config.yaml
n_layer: 9
d_model: 128
normalize_top_k: true
routed_scale: 1.0
balance_bias: false
router_z_loss: 0.0001
router_noise: 0.1
shared_expert_gate: true
norm: "rmsnorm"
norm_eps: 1e-05
beta2: 0.95
seq_len: 256
dataset: "wikipedia_en"
Below are experts of layer 3 (counted from 0) of a mixture-of-experts language model. Rows are named router (the router's row for the expert) and show model dimensions 0-127. Each number is 128 + 32 x the weight over its row's rms, rounded and kept within 0 to 255.
After each expert's rows: "gets" lists some tokens that make up at least twice as much of what it gets as of all text. This comes from a sample of Wikipedia text that the model never trained on. Tokens count by the router's weight.

# expert 40
router [115  49 152  99 120 142  83 171 101 161  91 105 120 128 152 148 106 192  68 117 102  76 141 107 136  94 155 109 107 144 159 138  91  73 123 143 121 145 165 118 118  96 157  95 124 143 115 102  90 148 114 105 143  91 155 117  76 155 160 156 153 139 131 132 124 149 168 102  84 119 141  86  96  53 152 109 141 100 150 147 148 124  76 186  94  47  93  74  70 161 130 151 161 141  56  98 122 133 185 128 119 101 166 118  82 115 184 153  98 109  92 146 148 110 201 139 130 130 108 124 167 109 158 152 102 135 166 184]
gets: " of", " the", " to", " in", " at", " by"

# expert 47
router [183 109 115 138 108 212 124 161  91 167 133  93  98  95 131 155 126 157 148  99 102 131 149 125 145  89 134 124 106 127 143 125  97  74 106 149 153 113 100 143 130  45 143  77  70 146 132  80 135 176 162  92 112 154 162 153 115 146 157 145 159 143 160 104 119 117 159  94 146 115 176 123  73 101 131 102 196 115 113 162  79  96 120 127 124  66 121  86  43 169 129 125  99 141 135 105 109 129 170 220 120 144 180 112 123  68 153 166  94  66 115 109 162 102 178 127 126  88  91 131 147  98 143 121 114 136 130 171]
gets: " and", ",", " was", ")", " is", " as"

# expert 28
router [129 120 153  75  58 151 124 142 112 146 116  83 105 115 184 122 158  94  71  97 111 101 154  94 144 109 138 134 131 137 127 158  88 129 112 200 127 145 239 164 165 100 100 115  92 145  94 114  96 137 197 117 106 167 102 146 127 112 116 157 115 114 188 120 150 169 118 117 153 128 134  94  77  86 149  99 130 125 142 202  53 132 124 132 110 114 132 144  93 172 147 151 126 155 106  92 131 141 205 149 126 119 124 143 151 155 145 118  79  94  98 103 181 111 161 122 151 132 120  39 117  79 155 125  76 145 140 171]
gets: " |\n", ".\n\n", ".", "\n\n", " |\n\n", "==\n"

# expert 37
router [ 77 108 177 136 133 170 108 161 120 141  96 134 137 135 169 142 114 178  76 132  95  68 130  87 168  79 140  92  91 133 176 114 103  89  91 156 139 140 174 161 119 100 134 102  81 194 151 145  69 164 128 109 134  81 150 121  82 160 156 131 124 144 173 113 125 112 167 123  98 153 198 105  82  87 113  98 107  93 141 133 114 150  89 152  89  84 105  66  61 135 117 147 142 145 124 136  97 131 139 131 131 105 151  65 111 134 143 170 122 116 141 134 141 118 198 165 142 109 165 110 151  87 165 146 113 189  97 221]
gets: " in", " of", " on", " to", " the", " In"

# expert 23
router [114 146 119 130 139 139  90 144 142 104 107 113  81 122 178 174 120 118  91  99 122 146 121 121 155 120 147 178 146  70 124 135 109  73  66 143 168 167 122 180 116  77 139  59 110 169 179 111 101 129 103  72 109  83 122 157 163 113 182 171 182 146 119 158 161  81 107  74 104 139  98 138 106  88 133 107 125 115 137 147 133 112 140 174 109 106 144 125 119 164 151 165 130 186 123 130  96 125 147 150 170 101 157 133 143 130 175 147  89  59 165  97 125  97 170 161 138  81 120 129  70 101 155 218  48 159 141 156]
gets: "er", "or", "ation", "ion", "it", "ant"

# expert 22
router [174 121 118 126  96 202 116 152 115 156 114  62  83 109 129 131 141 131 130 103  62 138 154 115 154 127 143 120 117 108 171 133 106  42 109 209 122 133 117 115 101  88 120  62  60 174 149 130 125 203 122 101 131 131 173 141  99 150 151 130 157 158 136 129 126 144 149  80 125  96 189  91 105 126 139  95 162  97 117 199  97  72 125 152  63  75 123  95  40 159 148 137 117 147 121  96 116  96 116 175 142 115 160  95 142  97 156 152 113  84 116 109 141 108 154 120 148 112  99 130 154  95 130 149  94 180 137 163]
gets: ",", " and", " (", " or", "),", ";"

# expert 54
router [144 131 181 118  85 151  77 152 176 131 129  81  98 181 164  92 171 129 101  51 158 126 131 130 179 141 139 155 112 127 138 126 114  89 119 187 115 132 227 173 154 117 135 104  64 148 111  85 125 140 123 119 132 155 170 147 121 130 134 133 142 154 109 140 147 130 118  77 156 135 123 131 103 116 103  84 108  93 120 190  87 124 106 134  63 110 141  95  87 158 207 135 109 186  82  97 101 175 142 168 107 124 185  84 107 103 152 142 102  96  94  78 113 105 131 107 201 101 104 117 135  77 147 142 151 148 142 164]
gets: ".", ".\n\n", ",", ":", ").", ".\n"

# expert 51
router [132 125 147  96  95 141 126 139  93 152  87 113 100  99 127 166 154 134 111  89  97  83 154 118 130  62 138 142  89  92 125 102  98 108  94 147 120 148 148 135 148  71  99 111  57 169 105 111 104 140 120  54 126 172 128 156 136 126 178 138 140 198 141 180 131 108 152 129 130 111 147 139  69  95 107  94 130 150 120 136 145 105  27 155 132 123 109  83 100 120 129 154  83 150 109  82  64 133 181 136 162 122 149 119 104  72 127 208 101 104 147 122 163 125 220 166 138 113 144  86 113 118 186 180  99 154 132 145]
gets: " to", " was", " is", "ly", "ed", " were"

# expert 59
router [157  85 167  93  99 143  92 151 133 109 128 116  79 121 157 110 134 115 114 103 128  61 107 117 131  79 141 120 138 122 133 146 102 187 124 124 104 133 107 148 173  70 141  40  60 124 169 105  83 193 136  37 131 163 111 108 102  95 121 141 144 184 121 112 112  95  92  61 133 164 143 108  98 167 155  97 133 148 141 157 106 107 115 137 137  90 119 112  81 189 129 129 142 170 111  92  73 126 132 134 115 110 127  87 151 151 156 142 138  79 168  85 132  99 226 132 155 148 131 104  98 108 153 175  82 157 162 144]
gets: "s", "es", "ers", "ions", "ies", "ations"

# expert 2
router [123 111 140 104 151 150 114 133 148 131  55  88 140 121 145 151 100 229  73 130  98  66 123  98 103  83 141 106  80 107 147 110  97  94  93 185 137 145 178 131 142  88 125 104  79 140  93 103  95 179 107 131  94 112 139 138  64 111 165 122 201 129 133 124 107 104 143 101  97 152 164 118  85  66 128 122 104  82 145 127 120 138  80 185 115 106  87  86  92 142 127 160 123 152  75 148  95 137 165 134 132 101 164 126  83 111 159 179 121  84  88 139 126 120 190 138 175 125 135 146 125  96 158 161 127 145 117 214]
gets: " of", " for", " by", " with", " to", " in"